Below are experts of layer 3 (counted from 0) of a mixture-of-experts language model. Rows are named router (the router's row for the expert), gate (a neuron's input weights, with its number), up (a neuron's input weights, with its number), down (a neuron's output weights, with its number) and show model dimensions 384-447. Each number is 500 + 40 x the weight over its row's rms, rounded and kept within 0 to 999. Numbers have three digits each.
After each expert's rows: "gets" lists some tokens that make up at least twice as much of what it gets as of all text; "comes before" lists some tokens at least twice as common just after its tokens as in all text. This comes from a sample of Wikipedia text that the model never trained on. Tokens count by the router's weight.

# expert 10
router:545509534528456497540466475540449531521546450501539482486489468509527525534449569519495546568555482467494455540497541473468513488476549479512515465481515486536553486456552562496505462475492466
gate0:463461496532536505519463504499429484516585491453454553504513474471473489490490540505523605538509471491475449571444484572587514581489490508525556548473544472581517565493417508494514490498553487
up0:544491483470484497540428476495585483424564502516528465487503547511495464472545516473433507472500502559516534434526546503487485525511487540477421453484492526455500500576506538508539517531466489
down0:512516519571448491535489484482398518513498419531509421479481508515523492574421518482555485471474471486538478523544472376458496461491483526544544528446516522414511511556547551524522496513484470
gate1:531550560506489464512459493466488497519463444521432607529496412494493390449478490523475497552515524462503544507549486474453453480507548440549539445468547479477521467498496495543496512509477509
up1:588564571574549465480452473543508472538482446470427568561501499493523471439488556507507504578537508516446592501554535421468430519537477483508561443516502556476469509505482477583490508551472519
down1:534493499490476477501525529517504521514511510441523531494490459432511450529501515492534439546447529483505525454533545486536463464486575500537431478513528570514488547464519448414548451576492425
gate2:438518553459518488485498547507491478472471505487504506480437533551534413512542492557478454440474467491529586494460499512454583399489465465501545463500503434478467541447533541564472487479552520
up2:505411487574527520482476453506533501497575499497548476514515545528505533523461515498442511518517448502554493445522448537484486496498501511551490520496456585502495543542561457498512506548470431
down2:452473462503559474465533489528539506437549505554442479429555581508565447478529518495493478508491493497561550498437420478521524474541577470387456446540518476457501532470489466504524563495532493
gate3:456486499497521517526452506521498517518520455539567480549459493442458476529491496499509608529469541442521524568581448508552496553512503511565463467489460459533520488528474540516483532520540480
up3:536459511518506518530451506530522493546514468479555475524465466494495486583488461466430531535467520436518560568539509510559481570564502543558467467496418448533497489542460528539425527471530532
down3:549504451527380534487499425520515489441456492451479540504506471526453543472526469557499511552511421507511530533523474535529482500483483501462464525518570511463536466481479522452465412505536523
gets: "\n", "|", ")", "°", "″", ";"
comes before: "- ", "\n", "| ", "N ", "|---|---|---|---|", "|---|---|---|"

# expert 6
router:564506482451437488501541549531490449532487474520550500532515414543474484500554513514501509508509522512485488504555507556484460492468453459549417492583443533493531524495463526531455499590533517
gate0:599477495573538544468533482439474566505479507570523453511540560599500509481497526492543569531567537466503471523494423440532529497496450524526529568501464501535494507465498527466524466541535438
up0:521493509533518503531509495468509575478546396533523511571540550511482468520467542507506543502549520536513464552537555518477551523474488507485559486501508436527548478510505569539517552471495466
down0:459478480555534403456541449428492515480495529451496561563494483495480547444485470556594382475517518495409520481506490496519547555539470489539572508462510497501495469534552557539482567528472571
gate1:436459549487491511499508498499503509495424496558506500521458480518542544499472462546551506457574459558553470530516514462482562510464542452518561498503557468436527463497376549507490493515495575
up1:556463545509510607463481508540507507560535490491512471514471424492476549559549487490481479479520478460485515473568577524528500520617512499493475543468483508507443486532507480399457455508506476
down1:526558517504572513580489528472485512504546507520483437501444472474453534416534477531556515516479446538496482489502529510530544420472504518450561601449437492522527492541471494515519536510481554
gate2:484497501514458493544534532456493510516480501513499488548462463444542523432478469494491502469525509588442525528543499502480477512515448489533518358585549490428515455485461521487543492428498536
up2:532538529531516530448521494412475448474563471495501475485552509527491463460514471495496561491507519481545397509480463388452460500510511493480461523420473436441463476506508522568467476522496459
down2:563488570508516504482555503612479495483502519545490462503496499516513513612458537440490474453435526474556437454488471515462531450528467513509507481591492513477501536545456507505540581473516496
gate3:552587499521503553521403570445461475470505427503502488466492532472495508491508546463446529511506453487460567543539551524429434501510538465481458494496560534507501474508502552470512516509539432
up3:501436486465494513455547498525498504482529514542513493515537513476529534510463485518569444476439528524560463501510482517561547497559512522516490476416490403480522544520509462548519448507473530
down3:440464454563486506516495464465379452488443407486496459503467406515537543484508491492460514486536498509463489443492486482498552452474394439489533508514468483412489474553538445560514527515476425
gets: "\n\n", ".", "==", ". ", "===", "== "
comes before: "\n\n", "==", "\n", "The ", "===", "In "

# expert 8
router:533464509483512472498514554482559459511490579526477544512456540530521545500450526501504525437518491471476530519530440544505544489602439489449559477522538470505481487557495424492486441491484505
gate0:522507485555445490471434520469518550521473439557476539460552499462491464479485440393513489478470391552544432479511494475545505438528471478538494550496516531537556498436525484534485579479444507
up0:514479529525457554525491493530493493476515452519512492487442495517442504496480518402448492426492496530510461485499444452524484496435491516510523487582560577473533553399464594553453528485505547
down0:476491546491525519510574496489511512399548443477496496439505492535503554441511481428511434513472414503467501536537508483507470545503482460497488464482535503496593579562491425520523493583469501
gate1:522491469499459482500585509416537490484431471445515470493524517531505454551494475517515572542530483525447454486472506450567552438492502490507482489515466496483493549594490460544513464509454454
up1:514423485481434482532516497463481521505457541518493494542507501539529545568492514560468503512514521598491469566514518513483445446517470439558524513495529508479481573499491492580475503548426516
down1:497462403452434512512504492452461526497567488375531538508474573480490502474456479505519457499493484493455567555545439493479519529484476468514525422514507457548498414516508485529594564598580430
gate2:554479469556455532573487511515514438471470506495554461439496471511489511461454508574463502496404476427516488515428537501463447473466475487446482453509512465514523447527526485489507469487480544
up2:585502491458474492456501498505402458504449527464489444496486543514446511465548421529472550546541403498463503440514551490532461573608483474502495524470505529444554482494516545501492476478498512
down2:519480551428438511587535475441493490599510473474427418453475515502519483487484537533577479483502541529509494428503612543526546447553546462483405417476578554559514549472537488550464494482490528
gate3:440463507536529511467514548584508492388505482508525445502512486408525486454559495602543560504545499490518498504501533496512610547495478545507423520471468497516508496510450481473472580468568495
up3:473404535586543488508442581524488450487442461520514583442498490499516632502424534482445477532406488544521576578524496516507574468451563502544463541397550426477544471488545464547533451518495525
down3:588447567506579533533478465504502445529547471505482501514447487469495583588469523427485483467503488507464591530507510519500455503449467617420477513468526453490645510475474439468457492540537541
gets: "was ", "is ", "that ", "he ", "which ", "it "
comes before: "was ", "of ", "to ", "in ", "a ", "is "

# expert 7
router:461471531466487507573475454512529544530492525443501459529502520474458497476521524477520552491444510527511475476496492430506564576489537430528492534475515563490469464494491476560533525487548524
gate0:461504469521523441493487514582471439490493597468559444510485529545499527510501508548466611574479571553481524477474441527469468499474493500585541551445588443525565531448517507455463498518487546
up0:557452488517498429506495538525449422496498475569534472527471524498509432500529510461492502547531505549470428446482532463552466530470449556471562432506462424581488484507507551486530560415492533
down0:495459500498520520566503468491444450555575455504541490492489506468505506448495502462416503532534519468538459526549456599473516461499497552475517521457524484501498478472444499475489531497473512
gate1:500481507479479559488506524492508488497505474515513527510460472481485551576535462430520453457483521523556492536512488447482467501530470506498519492468443444461441482467493457584468465501480514
up1:515498418519564526512477445566534579463467451524546468491515531447486483412520491503479510513535448478507597473587539543500550519514552482459498459513536528469520459521517525457496503526565492
down1:507511530556500457494539499550605500473354477504484563476452477483534470450520425424527516440504504460449495520491408510496496481464451573464502490526533483505504441486501481538533454453478567
gate2:478513612572515495545515505553510542466461510440476493511536529476513527468549513543527505519494439555474525535496463487551515477484493520646557461488490485501487505495481511422445543538481493
up2:515499520507524527489449472570509573507544567503482501443545531558514504451517516576506463490606519545515554503474495516506572460452503512556585436506482516539518437448466447452483489447446489
down2:518489544490546515535591505597394532530437541415448486406502508553460423472524506512429529582478489478512504509535547520442604525539484490499511501468435521577533520504511534518483504479508457
gate3:499555555534492512462520464479474542501525521511519498485473470569535474461500517487455446521550454423494541402527474468517518468475524518539486527576536556441511477518449485479575473467514514
up3:477507574554509431486481540521575430485495450535545537484464486497570459543542507534474584506420500544531487516445506526555463538539485518460481560500531449468457415513513507500499465517484545
down3:494537487489488487576465514483468542544539531492429529527538485597454503468473453512486507550497505491464529585543515470402539535519480471508534483522465458478472505483541627547514522525494539
gets: "'", "s ", "i ", "o ", "e ", "er "
comes before: "s ", "| ", "(", "and ", "=", "was "

# expert 0
router:483533438437513523531466458600494474460538477534492547457497536503488590525549561472494468487507482476404535518488420512473460516570470492476505454554525431473511506562487580461510565484532495
gate0:476515426492542453481486511543532514500496549491484484437567516510546490547488505518431530359531456425464580558522534416525536523503524544490488435514480584433556381438562510438512506514439485
up0:518518616516486453483441473472499497433454526443477503480505498561507476465458513560484475528539444510508555566439520484465535477474510453500424476486417512550429561544509521524430466415447396
down0:534501519521591452468512472452514534510467397502515444426517555470548497481515497388520515528505467520609449496552330475550522506523482383514473537521562505515498540500480462512509516497565512
gate1:545439507584490475503422497482510412480496489517557544574544508477489506493524519479593548452520491452474565533525515525490495495561487471514563446502564507544541405502501496499483564489519429
up1:478486449481551527518615522537494482496560544513532464440462478578522482487465504567496523483466448437507501472505482465509548582518503528457475480426407503439456539555497553421526449483501412
down1:504474536486452561524453533514508548491514521568486555461469511499508478555579502528525506465566592491564541588481439504555482575507478587497513460440531537535478463428493450513485469451562501
gate2:504542547530493459510455496488524517427522485495491460480511468517503432444524453531452521418514504448493440511484422595508474469500501590539496508505529505445525502537412466480470511509451502
up2:511506422494474522521431462495521467492517475423458458530552468518569505537531491494524493497548471427518472530501440592492503506526485574515526527458580464417538503480477445564577514587510463
down2:604496509505419518528453545457542522527510460530458532526452530519553431454536513476460599537565498532482474612560512456442420525525460540433465559525512486477474530451475512462451498496563502
gate3:522533511504446465455485444530390479519495553554413508523525495459447488532513461535445463492495511493498535505524495511484531487511504480413423513479451459503473455516512500502538467531483480
up3:479489473537482516512557478466497499554474514401429526510552535475545517492450546519538520477520482451533571501568471473514507539536463493518519480481543540464484481473401591517508506557485465
down3:475477492525550504440520445472535533429543522474526462571533526518496519473474443497505547543522439459470490439373517474479448516489435518431513463569490459530469511493493504452483538490508547
gets: "of ", "in ", "the ", "to ", "on ", "from "
comes before: "the ", "a ", "his ", "this ", "their ", "its "

# expert 5
router:510517477489517461542456559442497517468531510418537525414472496530477487504560463472523479524518467471577465512556582528534447521529590442543520498521433470474466491507527433490469507501512528
gate0:522497543499511492589509481428462515415422536498495506563518437484470522431450514421501474438501473485549460474529573486516512480461514501483547406545483504514550561533515462494440500516481577
up0:460440424497476500424523555514524482560506453457492555476472517541481503493437483555511542506465583519471512550482448526463453545535423509520477525448551440454432487518519523496567432518530454
down0:467504591471522516489515420576527494468505514508485495460517472532523504500452494539493510489501488551456523503453468455503534596563444513539567498477578538528458488442480520461477473422470531
gate1:494532570595443457532503517497519516473481477486426443535456543546482471518519502503501467506539470480512533485410497515525566417438489521457476429578465487528526487518487451542537527529527497
up1:528550476467509524485414509394545496454494463568517467557471499505493492552531564484491464440499483425486504519460570523503459494511499510538460476448488510502491517523508480479464566437532439
down1:561513560432575597530522486499510431465546509484393468453550448455481493479477504518475463519490468474468438526517464502463453429498498521522530483504484475493483598523514504551431548448412509
gate2:465474457459428452427471517575473511451522542472451504575461531448549502538484469448467522442478452468520497590495465514580501460534536539471547486494409421501490494485508485484464513447552473
up2:474465524486527530521512471523476543576525476455471490562557497518410490417493505546493576518502476446524483476524526472522457530450548543550546482448522473440519472576513549540506486530510497
down2:452460579532559623531462441501502456494552540458426480428571558514502431559490530476518469499517493460400542476457462459524495570572526518522484528516560548479536456498479511456531512504464496
gate3:524461516540503392431554516430497429523507478538550364604471494463537496464500457511545503453512449516482509441537498468511524514559456548511642486506469513495553507511520492484548499487466614
up3:530493432532576500545463452481549491476508526460499498410542421532449457554507481468471540565469503552473505508546493532477500456472535474513520581442468483551565499515510528489462539507470555
down3:432470519585534528490531433480514507555533474514504474467441567488543459488459476520516516499450470399550492519488531595526553465551520557536529485484555498473453475623427481544557617449462522
gets: "s", "t", "m", "k", "it", "is"
comes before: ". ", ", ", ".", "-", ") ", "'"